Weights of a small mixture-of-experts language model, trained from scratch on English Wikipedia.
Size: 18 layers, width 160, vocabulary 14696, 54.4M parameters.
Experts: 8 picks a token, a softmax router.
Training: 780M tokens, 5949 steps.
Below are experts of layer 10 (counted from 0) of a mixture-of-experts language model. Rows are named router (the router's row for the expert), up (a neuron's input weights, with its number) and show model dimensions 0-159. Each number is 128 + 32 x the weight over its row's rms, rounded and kept within 0 to 255. Numbers have three digits each.
After each expert's rows: a language model's description of what the expert responds to. This comes from a sample of Wikipedia text that the model never trained on.

# expert 60
router:155166169097134150121112132151152131129121098143147107092170161151146157072126093084098192160057173115074132140113157086143175200116118130131113154166167156170100160147135120089161182145153107093093174153161140096124116089095160137086177080129073112156120147176143087088110107091140114151176144185101159145141162107128173161100129183207141150118133130141082136164150138080154117143179071116127142104105172181109097114101145176080115097122122161119075037127139099183118141165116133
up0:103133158144086182146098138150101159114186112181114184105092164093165080124137143112172127089118112105087132089041157140139090089107158132139130165160158128193126147134132124112110122130115187140190155145174171152108072142146143110125137176103165202167127126106133193089182145136175122167191142121139150128127093093141166139140094193138083114135166194159116127122154140123117130127146135220113148106081080150155190083127125114132133089173146152146070143170079091124110161144094136
up1:124127149134054124129131127123115138084131095110083127134157107074106068107097195176158129144175138160150117114164160110155107152183083122108135136164127132117117101063079159163211130141091091120097092134134072147109096152103141185181151097094192128129105128116115107144104103117123138137070203131151123125165086098121100128145146148124133123120102098098087169132119091130172096131075143077142182142122186153149089122148065127132100117195118142215127106142042182118115085154139077
up2:062112118142120108134094147124122126164151101137180192165126148096126111128167059162166174164075150126133127090134076138108184093159099136122079103124157126077163158122117097124104102139128129107079089144137089116187133130090101182125102128152133102122139196115103081142172149149127134152137135117197174098081106084119138126094084137150166080114113003181103108114108164100151107147089118113059154086131180149122069179150149118121148139117110080063098098130144152112085175120132139
up3:110133081107154104153106175181139128127091107142073075113132115124129095122097105132049120152164081145095139104148158094112149094098150123113131113147117133169060137077113155130111175103146125071106092136169107076141118203125109120167124124112107153122087111170145135073177117079137118181105139152076131135095085025104104114131164129131139143085143098142100081130176075049103082122137136078139130076166161111098169095184155148111164133169141103144131126179172197187104150141136115
up4:123134129113105119166104135113129108118167132115182060136172109131117145198116115133148118188106156106149193168113109132122125145110156148132090097119116163071117193133090150168129154080138127133144091093104087092186161162072103141173100118130143194161091131091173144130075206138107171095141119127122068130091130107127086174178100160155090161143121176160131112170137161101112087193129103161074166124083083135091156104141119123192113116170174204111099112123157122134124128092206108
up5:129146123165163112124166139115134100112195108126057136151181132160121114128117103146106093130096130119097130132134120159210094167136123132092145157135156150198113073090116137192180152176106137120127140119076169162119128074122084131156083086188141102146166163122160110133131118140147083168094154087120090163140098171118113164141117173123146086131121109119169112188182143117093103136244132052162107129141113116134151121140180121133139123160147106179127150158139154159078017147104150
up6:157122099138121161165142152110113129158160096183097172130142102149198131162114090185123132127089091130180167147124070156082112112120123154184096112161187135068101130108152134112103216129127134105116166170094162165139114131105099155095148101125187110136177127133087108147174182136125152139093066093132137146136144124106137102143120126178097142107134088189167143105094049164075159101129165131133138116183147116091146098094172147158102166071108138131200149153062144163199165167111152
up7:138113080157139178123089119119139113129092097111077183175116153020179140128116096151126221172101155097145160163144172132110153110099159161146151076102104139123156157127096101133102123145104147142090100150165133146149146174145108139100151135112119076100099135147108127129116110152123125200121166128102074135126149114177145104065121094175171141099107140112136194167148177207152102135118092138100153108133164154209163098131109157141168178178126131110131060108114103143128158126158218
up8:070118133098098170128179112180094164121164096135059084120138154103149113098106111188125101162095122069120121119143142140140164217111157134040150119115148157116134162120132178170105115157125114148126115113187103104166107124056140133135159150155191102056130047131198095155121124081160102153070140106149151110043090112159116134073149144064130117139121128102140127148137120135100108180135149123160141119113124173086139089127176156144134127126163110146062143119107175109107174089116162
up9:160148198115084172128121118150123143126185090158135176144046124131172075150146165138112128165146083067163095128081101122141148154175128123151137119116106171192091167075184117125161143124136135169069119069133089160081031148142141137104117145123145165126139096105151120128089091179114136134153124063103126118155154165162112137113112130166119102129132152130101123086098034130118151120133173054199141098148141119176122125134078149140109117102154151195152066138079128117145113145129096
up10:117139130144130166140117151093110151129139119132190141144153201134144119206155084162173116148092139076114158117133107152201105141114157106076084114121137116148111124126131090156171151122169148122096133122139059048114141109131151137118065075134079176187170173150083129149106144195090089142103162134117133098128138185073213165150125169109165122119100067118041131171126138115102114105114109153137075118139133076130167084109162143057133158150126133100092118160144189150105114141131146
up11:104162152068081120164105155128139108135160075073086154125115131087142150127100092187169170143084143126186107105152139165151110164159107113129168081101174129107114196104120144125105122158150077139057149134110138149201143154126077189108133072147143147168087132114160130059036099150099127135101136142112106146111132145088128174150125168192096125150138152153159132131150132162158071138157164153183093167153123126132160086130133163072171170155114104116107163154117076138093115181059136
up12:147158182144089115172099144118144142163109104116182151097181098079181156110127126160182096098101137188166136130115103090105105084216117138100143116124178115138115112147094107129090164167123152105111142051165146137133116126100152171135166161068136157144070153150143083109171168128069113095156122144106124126113165053152143194163131214182127095133088092095127099093152110109171069147106147119090160096092177142141181134115150161130114136165173163093131150122183130098111142156168108
Description: People and country nouns. Nouns for groups of people and proper country or place names after "the" or "of", such as women, men, Israel, God.

# expert 20
router:157204128069138094152114129118170075132116150117147110187164163101164178131166151126142196129141116059174111193198100110101139127057157136163111061055139065096082136137122104084144101133182161120058110177124125178115179096112188114061116176115086099108120124119127091116121108098137082131120095138107080112149151127079146143113139110166136097101125147098193098136159102112131101101106140113123130135120142103162094147132165117119159088079084132085137141064136079139143119144119142
up0:087181118080109117153069110101118108115113134161150105095174059103177098177092079127151124132134078130131120123125074136075123100094176113108100175098148068161147160076117109103147134149197099133055069191163107136123144115097111141108143101110121132144114166143123120107088173133125080131155175140106104095115082092100120044126164121131114107134114075068136120104149100120121151142105172130097125089124130152116185185151141168145151164093093149105054143040088073156109123106099151
up1:090104127117133120159133120122157131142109141117090085119185090094178126146131107141121126093100086121119187186104134139082158161118143163077129111167197149099087187106200102131170176136150104124126108112122052123157111142172192157120095166159171180127099171118151088173197084147184094125128126115137113120109081124149131091222115077139154147078130091159175149149178129116144085139132090145106103156109188100165124121129128207130199088172121144148112133148146122098123155135083134
up2:158141150089074133179177093108208119155115152122132149131070119130103158132145156094182124154139126151113105138131127126108100122178117132113087147197117144159159078116107103080187140149111169091130069174092120104150054107170076107181142138159080121090183112103167129141177119105130135110127127128109120158058099159127144136073102123090131151099104179142149111158127132114127084135143101157168158133178111126173160110139138144100145178132041040134152093148105072107050152146079145
up3:135200158124107090144140126126122112134117162143117135148103097154144182133173182115127132129113138139151140171082087070106141153108101147111104177105108118182084142154136103095165147102098126093168060137129076169190151123130132156076105164134088117140109146110153119073147089138119088146120128126126072069123109140075102147070148150155130155086155048183143027091140147135113061147118102122100132103121141128150159057147111151082179135176116150093079178068089101153120075149164091
up4:099177102068111117185126114166154071164149146126111127112083166121152141140128149136140110170083055132062171138144139052100141126153131144070157105063183164163137110146138118106131133090174112124145074153099113105096106109157154113161132132102078100114132132177133095139174121175145128180058141108143127129092138102139144107143164092158117161137148100141088169155113148193140108102096173111122151070196196158089125105142085143162154120075130139120089146043137068114099116087082153
up5:205135137077138115149156093125173081127122075140129146120110118106146061060112172128109105134108095084095078139145098115157091139146109100143157112091165143104137131109098122064191159098135128151158121139096126111149096058191115071120136153092086106125069073100174153099196087162095164153135086059145117161109108137115140113126178145104107185079133073143184150112067149156136097090095173124086138120157116158140140059157114143149132141141150175128101110157068121129135101088083103
up6:123129084142126171089128087069054079131155102093163099134181070129119128167054112137177176123135103123131134177160134200126122092069191121150099129104114159133080134064152119117140149124138166088131117134091127121140094202158158161139184108104087089084102116075107135101144100101065185125143177135154064152153102126115130075154130089103125118127099129107169109134108102172129139162116161132088150069135111158128149083131076078156168132145117119161140105136124081185091139069098162
up7:130135125098173104096136094102124161186153158121159141112143088134175140132116110166181146096128121142077141167136145115119089089128112137086203145140138116125140110143155013118137094176138056074141139103112094128157141150163189148103096175106147145062148089120177080178115067149128130120167086080119104142156132170081200144089092078154157132168115136143106124090142131160170095104140075118117066119156086123087186109137133142138109146163097134167097148119078095129125123061088099
up8:124113109166155126139093122119198164147171054121152123134122116151113147092171140097120198209134093125146133146111122128058120149107072166191143098117128111114070162140143146104151120102147134114105161137154164126141104123105093148159095134185131078126158135165090155124107187124122144141129151094171140186105071107096110093113135172115132078138071078156133090102121101163137068108108175123148123049151163104153178089158100158155119217077104178144096120103095102131109072108083169
up9:162170182159142061190100132096108124101112114121211117170178091120111140096156141142102157145095122105136152133148160121127107176187186125115167086047080104137142118132139102147097158154124087167135125132099085169128140126171134130145169179111153129160039071067153134146176135093158097104127147133082138121055117123136158132168126163132152173070123079166164121145088142129069168170166164131130147105174121096161164106142067087148172133145157116129113119172110115166177092100126125
up10:211149123065141085179124129170153099156139079135112107156153102141151118181120085128143129163134156179083071101137119153152152100157228121141145101081140177135112130142154114143138154137151116141167139127144119158148098160060189104169076075108122135128103107099225152096188127135119069079118143107134088114095205107099098122139108143129123159080113152141123135093078077166118156099140155145085101088117122107178124070164147139138168149132170138100114076145116139092138154121150195
up11:115138147058121111140132108110141156176178078174162119119129136101154098161115103157133142119149131134161180132146083039148133132106177135107120089179141158080168178105127091121176174167143139144156127124083127189164192118118138204146198148153059148153092154155139101165125101188173071113144111121166158109119148133110094142095147118067113100107134097143149097084167132172164099119160145094130170093135101080127139148165150187188121079166152128102139184145163145155171099141169155
up12:054183035176107160092147164112075145145181102136149121159155144124184136199112147169097156173132126140108101158113151146048105171090166139072090155122121122180143101174114134108109161165163075142127113119150123113122123119139151173102147097143146105153137130182181147127095117130118073145128176144127130135149109139099140106138163149141170092048135144190130080130168068115053113139147118107108095153161133130116196087082067122123156125145111103125098139134137092092153093162075087
Description: South/East Asian name syllables. Syllable pieces inside Japanese, South Asian and Central Asian personal names, such as Fujishima, Asakusa, Shokhida, and whole tokens like Khan, Singh.

# expert 44
router:164155162090094125159106168171148162160164144128127114110179142183118105078113137046095110158139128094083136041100040077116172108176114088132117147182111094158147099147078126143134123097150139115113093105151095107132146157074120134162132096169089145129140088199093080133101118170091175118169132156157116156163151093131102147137102109137155158133198131164090143190084072102135144152127120126173135091093106100199125126164135137079109120093128141178140144091131089102162173112085096
up0:114109173049117161156153063100121156102221111101117156156126139138160119121177052093140147121142143104112157117105067125167118118114115110149158129176099094086096109161116092166153177097121086101116123097119039145103183147115153116159137120067147112087108165095168138145168120147066114165139158127124104141130173152149101102158152148079144125140095089142084105168150130077135147177083149111108054088120182119115142116161142165060145119118090079167114148114090161104120172115075170
up1:170158077111146079110138097100102085168069136138091097119111086134137065093091122109158090150082107124059120185082176139109120103144125083125103206102103126114108132115142115161174128157120068164124137097141145144113096180048176148105119180203046177138109086146083112121073100145138138133135124143111133110096129139113144125142125096136135115085115137162169135067141101136074098153085140102124133178136078146174114115157050114157174142116142109147166110125030128142120122121120149
up2:143148122141089091179131130133097131124115118141224193149168096118116061142034134106125127101135142092134155086109085113173110107100134165117120181132158114145151113158131094122110149117118163104083150189167129149156091125111105101102141151114079119140150095085190109089167157137082113163157146126158104183137152133107131131164146125140051190142180206140129147164100151097122092092133107168081154115197150148168161107111060221122131135125101159122122143167093104090099130086145127
up3:140144177100111111143068160122078127123127131120166074102118163115076101103133133089135130166135092133165078095137054139149193063131114077169164096138101197125138120116107093135084125211101096168158096093137130129145159104142127117154120037075168094100092118136183054172121159186110142136100188120194168112098111134100139092090085122071168147126125136123095137121169088090119111180143136135133120086130126134121128142184091109153158139201122141103150100103114110164099104123143157
up4:128092142049148092108152157157101159160149082089151148208119170140131107123107133118160080137155055099142125110067132115138143065178118141147091124157120190134121090166074106135205178122111124129140115135152122110117103100102101153144121149139120158092141150160144135093136109114096137098131143158185085121146107039121124164119175137106145101178124081135148087150115095172154132154065148106144120082188133096124195125117117194116121190054141213136101071128094111113153113099130135
up5:120150154147124098087101106113128135103054164181141164100114143187151079136060040137110120148061051135114149155104203151173129078135105106136125161142159101165088139089081127110098156090117111093142127120108143108087143054125128134152140152137153080115118096159134100135138184145119097139110163179081112133140163148160164111050146082059151150130140128098080090155107158123082126177176142178162116080122125128174117107134106205153127173111140122132160107092137140075096096138145130
up6:179108127149077136151160156149095131160118157113132134176125156113150145112112091088130140146112089100090105103118062072094096150176118154120090131096089114115136088069106128138137115136175164092133135115135063116184158114144145110172124099129053115150075124135158132138126067179121157070128138138106136140111118116113186125148121084098112131119093096082116091151122073199088084114065141131118104161142179142165166149177145155089112104073193151180091086042189153169092159103098163
up7:154102042184111145172128134136102137128137173171073175157140187108162101175134145207078121112148145122099084151085065142132122140109142099077142115140158110162142146140158133104156159096138135165135098106130106142097082131091126129155085097140097156179116149147134144077167106175173136183139149086086075080198109075090175142129130138082131094087175203139117109127146134100139112149104104107160178192151185141119167127120148189098110133118152108120180178163151142151088099116161104
up8:149108089105172070134153174132115153106158046083156165124110201145162092140166160102137123116116108085085125154189118118093104107133192151165117051165096122088153180099118089155096137152100146134048107178139144100104109126126143064127139124136179112119109110154132151114215115144101113138136168133178099159168150135053141082096119151128074166181128088198103115154098152137120125087125109108108168149136150076149130140155110164109137088122171114114096112097119107113113086087119195
up9:062117146149065063079108146129166189164102085151136119163150072080140114131138139138138123158101178143069115164186107118142139139135140159097166132128163165121105092147151143178097150126143117107073119072184111132099115132098102126160141184108146173156063103210137097084105090103089083087172128158183131104162109127075073128116129123079094127088063149104117104161092116093127125136168145087090093106141090115120168097118105165115117188141124108089120184166094105159148124146068137
up10:155132149088110138150123119140103200172186089132151146147088109165176140157150112113107128096118157109127078101126146112081171174101112105135069161119162083117154089121154066123132105171101147047210086082121126132084159148125106165160120118091120146109098138146078139092128164125119129144118131151146154113106136188096130204115135123099106174078147109156136161139074092110038105131136158090102074104144179150122176165176176149135171123081107098160149165223111124129152127096138112
up11:122147069095103160139059055113141130099133104162125175126098093127130095189117098109151160166145087082129116058151102134116158055150137147102058098129108141166089144079078116087193122138171129177063142136120111089138133136161122134117136098127129139169081107161078113139168097179060105077135140122161068131181069086145106125138095105178093122114104156196110154113096112151083163115152130149170137138138098141159145178122126140131197134125092165118115153082110101164082134107094147
up12:119124148107131055144161110135101142193146143120115102123132152195200082113071084132177107095173134130082133085138101153139132059115175119115130164151114093092133137080137086157130182158127103116110037075161138129118150128127070136165105127128078166132085101101081142083139132109144156163143095115152074079136103169098127132164155099094108098144161154097134103188079111169157091180105166141156164110119130151145202161130104116123174154187075136130112155096152108082144126147103061
Description: Occupation and sport nouns. Occupation and sport nouns describing a person, often after a nationality, such as football player, basketball coach, politician, associate professor.

# expert 38
router:150111129070147096135115106127146080100097150130083124161150075145148134106101164061178197159124165109188158131189124072103121155128119129145104181109131058105111145154121198127153118095159138143116122128120145141146100054171139094079062131153065144132058065204151114098130148107117078129150081122101121095125125074106145136072134158088171133188070124154165135110140126106137136096114155075106087128168098154171102110069147126152156153083102127104118169086165108135115161138138134
up0:152123131150085121141166117072154096146083131198090157126157132064070106108119135119159117120120133120139119108147156069149083138131129119134143158144102103151090083147105160103135174148114060109093087135146191130091109152133139101112172088130072172076046109120186144133128115134098101161117112155132079117116077097066099123107136140077140217096089159101119077102091160132106086169125083156101144194133089096173196142172083091097132175135143087135099103157128174151107111134172141
up1:112122092048119169113106103137120137113116104062102138118128114106165169123098089136106121126083077170149140099131114136094147136120133107124149048124065165119149167106160129117124148110139093081060089107199133110118127108136073186128134145144145166176109079133148035178129129117145113154141135116205104121122165157162092097132169138135156092188104149135114114131115137146136085091079174223140140101193171129089124119100138147135133110126118101117113094162168046137161135135053172
up2:144140121174110112176087091164129079120146085100146123133158132146152111120113175111149125117098155177102166095135122146125136084144186183099071120106139097081111184101172041170116198117130134184177117076133051159159102133112180146132110125127098153149166127127128128111081097104132154121162113114163095147145128152065128098138079164129105139156177107172094101112109110102130140122103150112122148065104091143166170117105129162099169052110147090123031108073130163110063091103141170
up3:141195124176109115195141136088090160133154141166144077187078101109094140180151113150126054137094121134135130113143107051128136142117077146138129115186150121136089147151174147133140174131142090122207084149099128076165107119165146220115152186139151122125095028145168100132192142125112085122146099138147134104154123072094149092137139111116094128115141127131137099129101060088080079151114102160109134093158150178121143096086119175083157179119127121183133119126176138141110151090129133
up4:070175125147089101138128140077125104163078127072130141154128134112157162136160157152112124178149121127136174142132132154106176078147103200051145122116109095170163179171147133153107112097133107114157165189148018126064118152123120145123107130159089193119112153140145118093086091206121116167112128121183074062089168161083101085113098141186160091098078117136137140113147150121128120155105083123091163134146159163062117138145122127136157146138169124151166122111112118167098125166065143
up5:089169148140143122169134197151092143111168104126157143188148119144158141095125130079116157133140147115160176199118105113098124144118135120119148048137151171145123140121134115121101178145123162093157075098116135071133096161159106149146044104105070163169143048093153100136129133107184132162160103134126093106100086169101116138110184124166162074105126120164164154099160109093124096079168144090113189160202070134163189167099154120107135123147151123156103084177141176111069090123158147
up6:108108052142060195142122105111133146130114104197121137163116083082131146153122126171140103140174126132171185150113115163136137083182114122158133154147065073090120123096144109129100159142115101128114119141143102105119090157093213118154110163135086172089132115100155159208111173124110126079128105092152119120067119085106151171075161140071121199146134076106125104151140082183083093138098131161071145119142092060108126222161093148142130119090125128135137150082137122146137164110150131
up7:193146171186120061189085089118090146142144143142181168145166125151176144120114147130181154183162116115154119140136128063093109132200082111107169095118090098225099064105101119108121180090070165141184109152155088105106151116185146080135105137168205127106118132168131135155162081110149206124104122108121098128046116092088109152136169146072150129128109093153131139140124120173125122138118123090164101134134129118106166129143120125173182104116114160134122132107119122157147138122177102
up8:146092135171132129154117084069123120096168095077124105170168071143143152218082143158103125161128115136126146105146102193076129204117081112150097151115120140112079096107107116091159094121155149078097087143093099147109129115172149157130123133099089136112189088141130142092082134103141136128095171109138118141121187108084096102171123146056184096135015094175097076112169087101085146126173147096104121106138118124121152145145089176166167146133161158148118095111085078099152102128127147
up9:100122089139108165181131134147151151150068135081108152156167141095123126134098135125131137113110111125111123148140065147105173134139209119119137070103121098156103219156160119097152107135144102130068155136116151127181123125163105212034096147137081116134054097159136155141183132134135090085119154107178098065112066108122141092109151145043138128089116135182099080157094193110127092145145145139107057156172110130128118075182086158145120115136117137099105137115132126131100080159120163
up10:170094142172103104117091071131103107148142115141174125150091123105168143131083112135082176103126135105135076135149086075097188172162107121159130153153117149166163076187121105094114133101116122165112108120102161097141104088136139163060116093141148105132096150168148173185168153073133112084124139131138110101106133071129168095110172065051102105096131117138127146081111135097115078176084128140097068055171145096110117102118150185181156142076132134157053158166087091128140113102084164
up11:091151144143095087136129128104093122117164107096121140119129094126178109129073137091106136091120173056183167130127070083098099117121138144118063134114105139105069180085094130195196166102176140117122125140155164143145167139098114140115117156093123120113114149164134120093126124095112098103124164148160134126104058127096137184106117153083118119184142063158087069131163153098061099101117204091103137094107107114086148122107222147128172191189130140133088097082103110102075122156146127
up12:071102106126165119202058125124124169109110126106136084129106173123169084139059124052123164057152131111117088157121143156107115124062184094112131117184099121152141122127131102138107153160131136097157087077113062081149163106138159139098110133096086123153141098132155139181137102159140162127175152106137091093073162112151083156132101156099131112138106109140105132128110115217058116092095116079098130142150147205173152184097148116144172158147147117149152125067136123128085188161115171
Description: South Asian/Slavic letter pieces. Short letter pieces with a, j, ash, ha inside South Asian, Slavic and other foreign words, such as Gujranwala, Pashtun, Buda, and digits in years.

# expert 53
router:167149138143087167087180174081116155125147101095170171108114166114111121109142171187127101144090155099074172171120177151121138176133164141168118121128150087111114204182059151151100097125133148114079101115153134097145129080189174140115142137177059074176086114109113154083098106120128113123165169116119074109168110146109120121158143135129174153162167162098155131120088122105108125099093145088096243156127133137147124118102068141084132122178087122139175099105090079123154114157099112
up0:117180194145095132083097148076132139125158080094129141111150109146142096129169089145173132110147133140069127095099113170107054117228139140151118101170170074155101061170134076160133114131115086123151093160173101180134136160114097112178132173099127155152088138114144141101114120101097152098191097141123086104093151157107127097170174150050170135154148117090158114142138149139087118143093178069051160136140119068142139111099062145078141151139089193113135114154111109133122136142105143
up1:128129109118112155121142171144175166129081109121161101139112124059181130150096112161123110142124124117154113162089177086142061166174177175138160122071167100111112115141131141211092129117096117115143064070081083157122155112142114181149114155140083131117145138133200100201115155141093138102140150155103105123109147103098126169103130148149137108189146161141110090175126093128044127103160088153088180172161141095080148176117163151098141138157143080181055113169115084168108128149093168
up2:137181126115154133192121089085088142100079129087144165076131169109145115117158139130101130099078138117113115151154161125118104111108108152173119156159085169146174112103181073146170123080143137137094090131119099156143137131096099127105160078146097120171126137140158089109104142113140055176175209177137056101099149144124128105092123127105207149177095120122154176173145185158142121156162121090137145182158138168105141117182087166121183190172114157183103076111144097180096124115179122
up3:082073128180110092141141176140113108100114160134135151137113170139181132146199129122139132156127148103070225088109095210130078189126178126139123128159146089121171134090075115107133087146105117142157152121115112080146144137156088140130071146152186096106141140125152131083164123111139135126120128123130181143130149126081131053178105109051093177149192145111097086133094174114170112118040121112116181098124184144096139136175101160122182149153085109120095116095152145135144105164163122
up4:140107100204193124133144113108143172145052116095114099120133144190129107117112106094159087100090150113076097157087176119108108103168138161125166169144081099187137067170134094169132088155100102111157115119119135096128133139166168179147105132109112104129094117130101196137113164155150117106070190095163099143109117194136102163136146123124191167140135045127120145085130120092114150156141163096054180100143105099093148136152100072135146131181209100082085135127109118145120097156160155
up5:131124111130129174152121101111123134161170130125154099071132106163136056170086145229152147070124154115131088199133109066146126179246118108133110093117138137163148173123095127145162162186129123136127160141107126108122036090110198122183103149140123161113117138147120181111102128160077102145122092122123134130120138158095125113144078128108110098178139151124182126118152171160098118161164091111083130164171177143129111089162117069095150110121111135162125112137100112137091195076143175
up6:112081160116185139108127083082124153133129064121098174106168172140084072159113169167149171135079114084072175182103079079121124133125148093134105145108064151175141152120079110111148117158137163094104060093111119159119118111175153170144065155126068143156135120153106106137083170113147202109101148133135137125108102157047109163165099094128100152172152128156149083089111109147120137171092130138104101169156142132192158069113126120096119147135107171140115151094160139070170057113126138
up7:148113146189128104135131138098085118110123087134167105091173135097129120138149120134115095129102125090063093114199129124166169158159173135178089118135093114145143140144070116126095132083095086156092128110163118069057185117159193230125103101081119126127133146153196092029079129117169141126127154116144106132161142155133132128123088127070140136143157059149138097132113151103083144170148184114110152104079127112130101128110114168070166119139191094150095092097089119103117120108067119
up8:148112086150124097095143114149155147173144087194185190180125113080145104113091108155182166130127139141164165071088132060116124115127142144097131133136122161165169126180118162169135115162076076097167057151158134135100134153110114159129141110144183154167056154097144151134145142134116117104117110093110189089113043151139198119145119104088152139178111104078125145168182101180057157105136135143161163139161133167133153146099131053103089091146133144138173091071151112146129125113142158
up9:127157160092149164141102096130083164151119131166119171117114172131159111168114144106113115105162187126145155118065123144117098163156108142150156180161157120108111116100112092100081136101036122111108058141113106085100163080142118150193064121124144038151127117101125142121184151125092150085162120134141131095159154194101159128136113122107150100124183098128206134128195132189107103123099089081116068133170104091146154097096073134141168137123096114088141054182145103100158144110164163
up10:157126129160076149121134100138133087182149105148129128104160133110180158120129141117101144126128130121132143125142060076137128095130108150082166107103149170172142202168086120129132159132101142105163114175192116155136145134132179135123105155095088033191145157100121159088109076107162085105114178109126102110120053125114125089095096189063175147098112138103175120042152165151132035165144104091070165141143110130174136087104094114118103158143135096136135126093166160176121138113134188
up11:116135151192128157110095088156125176112108154110120174126163126104120111148145141103177087132120163115072163148145203161129149106154174094166117159167114117131131110098122102120143155139121168110092125104138091208045118078111152149149149131117131132103071133117139116139095200154157065122112203105140106131087119101154084166149114155094179168154094123068106066098154107092153122110118149130136168062157127132076145099131109179099144107215148105152162087108134136097126108172107219
up12:090119040144088181098180166131136112102064124148111123067114148074095136151115124213100170149119098075081171125151103128178143121106112134111116107104118106085118123105054150102130142107097134129158151133130099171154140168175137081114122156136086148169113102069176134153154178118127086144156188099107092117034098152140139114114162083105048097131127113121150166127087168149101100099126136141133126122097159069156185119140164148147158122171210104161132135154106135124134185145148139
Description: Universities and education. University, College, School and place names in education contexts, such as University of California, Institute of Technology, graduated.

# expert 39
router:149197110068083119151088158143174117158148175126120049086181106110103170083089118082084118149110116106083187120132083118124139175139101176140137079156159128107113114166113141080160130176142132116137043105103107094098114123137084222149144122164115159102163114179115100132104138131081144133134125124130131166108174111089130159075129157150111113087181143136147111174093129158151136119129098152095148111110070132086133096113191143098104126113125179098082115078063121196121177096165118
up0:156171083125173131151134103150176141159149158129104117111193063128082092128154144135096103127099140130165137167130105055170096134131167119109147117097157042106100084149076126096130116151144092107131039115163113171148117094121106130110100135160080180172103153133107159074116136114117163208160172113157114082077160109046188101138095124091115152104136083130153086148151208134134139156098135112136156147123175096119192104145171159118136151164190094122117192117136144128136141116114154
up1:157151108135114134107169139072113060075140129129118115150083088121149163156170096135170159151136164155134137115200118106177104103060222103138109093108075097135138101216035132146119169114118156188167089123096118127132153079081116126095143153158131143141080156081106173070105131145125126149117128099143121097122140111092132115170144157126161150087116102158142110125139108149167100187117098057104143106164133147113107138088168140111178127155161149151079126130135167203177071132092138
up2:123088124101141127115056102153133150172128174131122097140170086128102103148156047126098097148127085069064117084107099077146066142094127108135135187109168134142107134070110129126127114082129130091137103095196156095129210175181140159148125150173102117185167119093156081111209112189185101187112185114128096153127123159157140127090135097115119161128134110101120085122093170110143112156100162135168160062142128153145166128199158117137148127172148162177111124096132131098099148106119150
up3:140153149069111102128120140131143153172176138182148127134182174139136121084094133110136090129121165103052093121124134084140103147138136087097136085158128140151116112140104103130172117112129103167123104070168079146146090120149100156092101120165141153133080133167142221116064141146139125131191227128119142124069183139143119125112101151083097153134120084129141110089135168178088040101097082124116159125111109085145129067188136130054119174159123108143122140120107157165182158134120202
up4:114084070095045143159114153158179131105123088109139126119121099124088094157060129138095092107097115138235137112102089134064099095130124106109123091118128123190162130163132196114093121118068115125076099144141118173171071080125069061074097152131166173181178141144092145140106162119129130145141164153129089113059149170146156153154079116144137081153067101156134134147136114117143124124182127140138165096149136117092123142068141124150113139159180105140121102093136139200116137163117145
up5:188116077143120146169153146092071148192165096127140128102080094133171158112117163102186075096076182112088099183118162128072157063114130178139120108118098080087151123137155137074145114175110176124103167091186173109129157119067168185122098134119129136191121114108103153091140107057133142202106147104150131166124119064128117132156111161101124161117150152092143125131081161080135089137089103129114123111087101118125141106150138095146169129186154181139099132131113184113139105110138200
up6:183094104183119085123089133112079115128123133175146088129118121090123150135129130110125194142100114117127123109162103149126150128116184161181095120094144192107113168172133107125101151137141133087106121089160117160168186048097089158162090145133178062106114143165097134128153113118136108106148148146142115089122120117116060103115111094118085135074155119128130137116052148120120087171149070093073109081227108056143124133105059129134133154108068090088114168206112133112192140120107134
up7:163141148121128134130047108170111112020133075136140129162088153135065152098077141183150124164092022098042146124103149128152115152140137154132106066167106135141112107145146130098125132160146094137140068126164118202104146139164177174094117109104103165130117160132139109132128167068118107157124193099092147118088162138167128065110077160150107129205102160120093128132150123117152078173097120161127130078157155139096129153134106142137174106075151119099096096105121130103143127107124170
up8:134143157122151107142085095073114101129071169069112199148110079089129206104112122122158098127099126081100155149189150171092137100093077137132119138187100141161117157105154124207129162130128205123096207087145058087072102102096141152120058200152114159136106103127120114079067173104115125121120182117109128136101110145113115149142126150114140158098097112134134157127100115149158115173133116120119095107132212096058119150095146123114123148093192122174153094137105152123134120109145088
up9:145130068083159133156100150006134119115155101169080084126120101130126141226104196123102105143113132121086147121076147145101129123125096140131116089126118126172122153105123069153147225140134169144131077111145066084122148196085193173137090133106151117090119150114150122148126101085106126136121092125153068111065091168099116118146077137156125076107074130108108075199109152091167071114083110118137113125116129135122125132137176145140175180137120114145152086145129110137106109113124142
up10:106126135126086102151095095135122177109147142157140164148128087059115105174130142130110146185057144135157112143111087110117144182065141117160096094134094190106134140114127093152173143145116106161075153077106156105161164155115117112142140143133163121153136130073140082131128143130215113099078134147108126100091066103093102163194154077151105100165106114193143102145115129123112101183112126167120099069072178141095140131096131133149126061190090178170106119208075157158082112107140088
up11:201165130091131123149098117133195149151127125102130135156170071097147165155057157116090090086113154106153142184114073196084073078100056134145130112085122112096125111142114117079058108100159125162127147186161170149179156109113137121122159121102111087133118122129101127082152126120135081075096137143142064084150122159071147158161134165121144115122078087138140061128126158123128118088081093161136082104154070103110134067134094143170153120139145130134132122096122083095054092129176163
up12:111080113074087139140107092128154173080165119138130109201122108147131129094104099168105093154149152094160187143136125134126096057129152131095191077119089092125089113134127135130091153178170126106115104162095087118078061143112148141079147175075083152119143151162144110157102160147099061124119109117150082150080180153149126122034127138139114129081082158101102077113144117140132147145161165156037140107146115112124120137100110184132149074185114118172079078116145130130113187107078138
Description: Generic common nouns. Common nouns right after an article or adjective that name a kind of thing or person, such as actor, car, city, politician, song, process.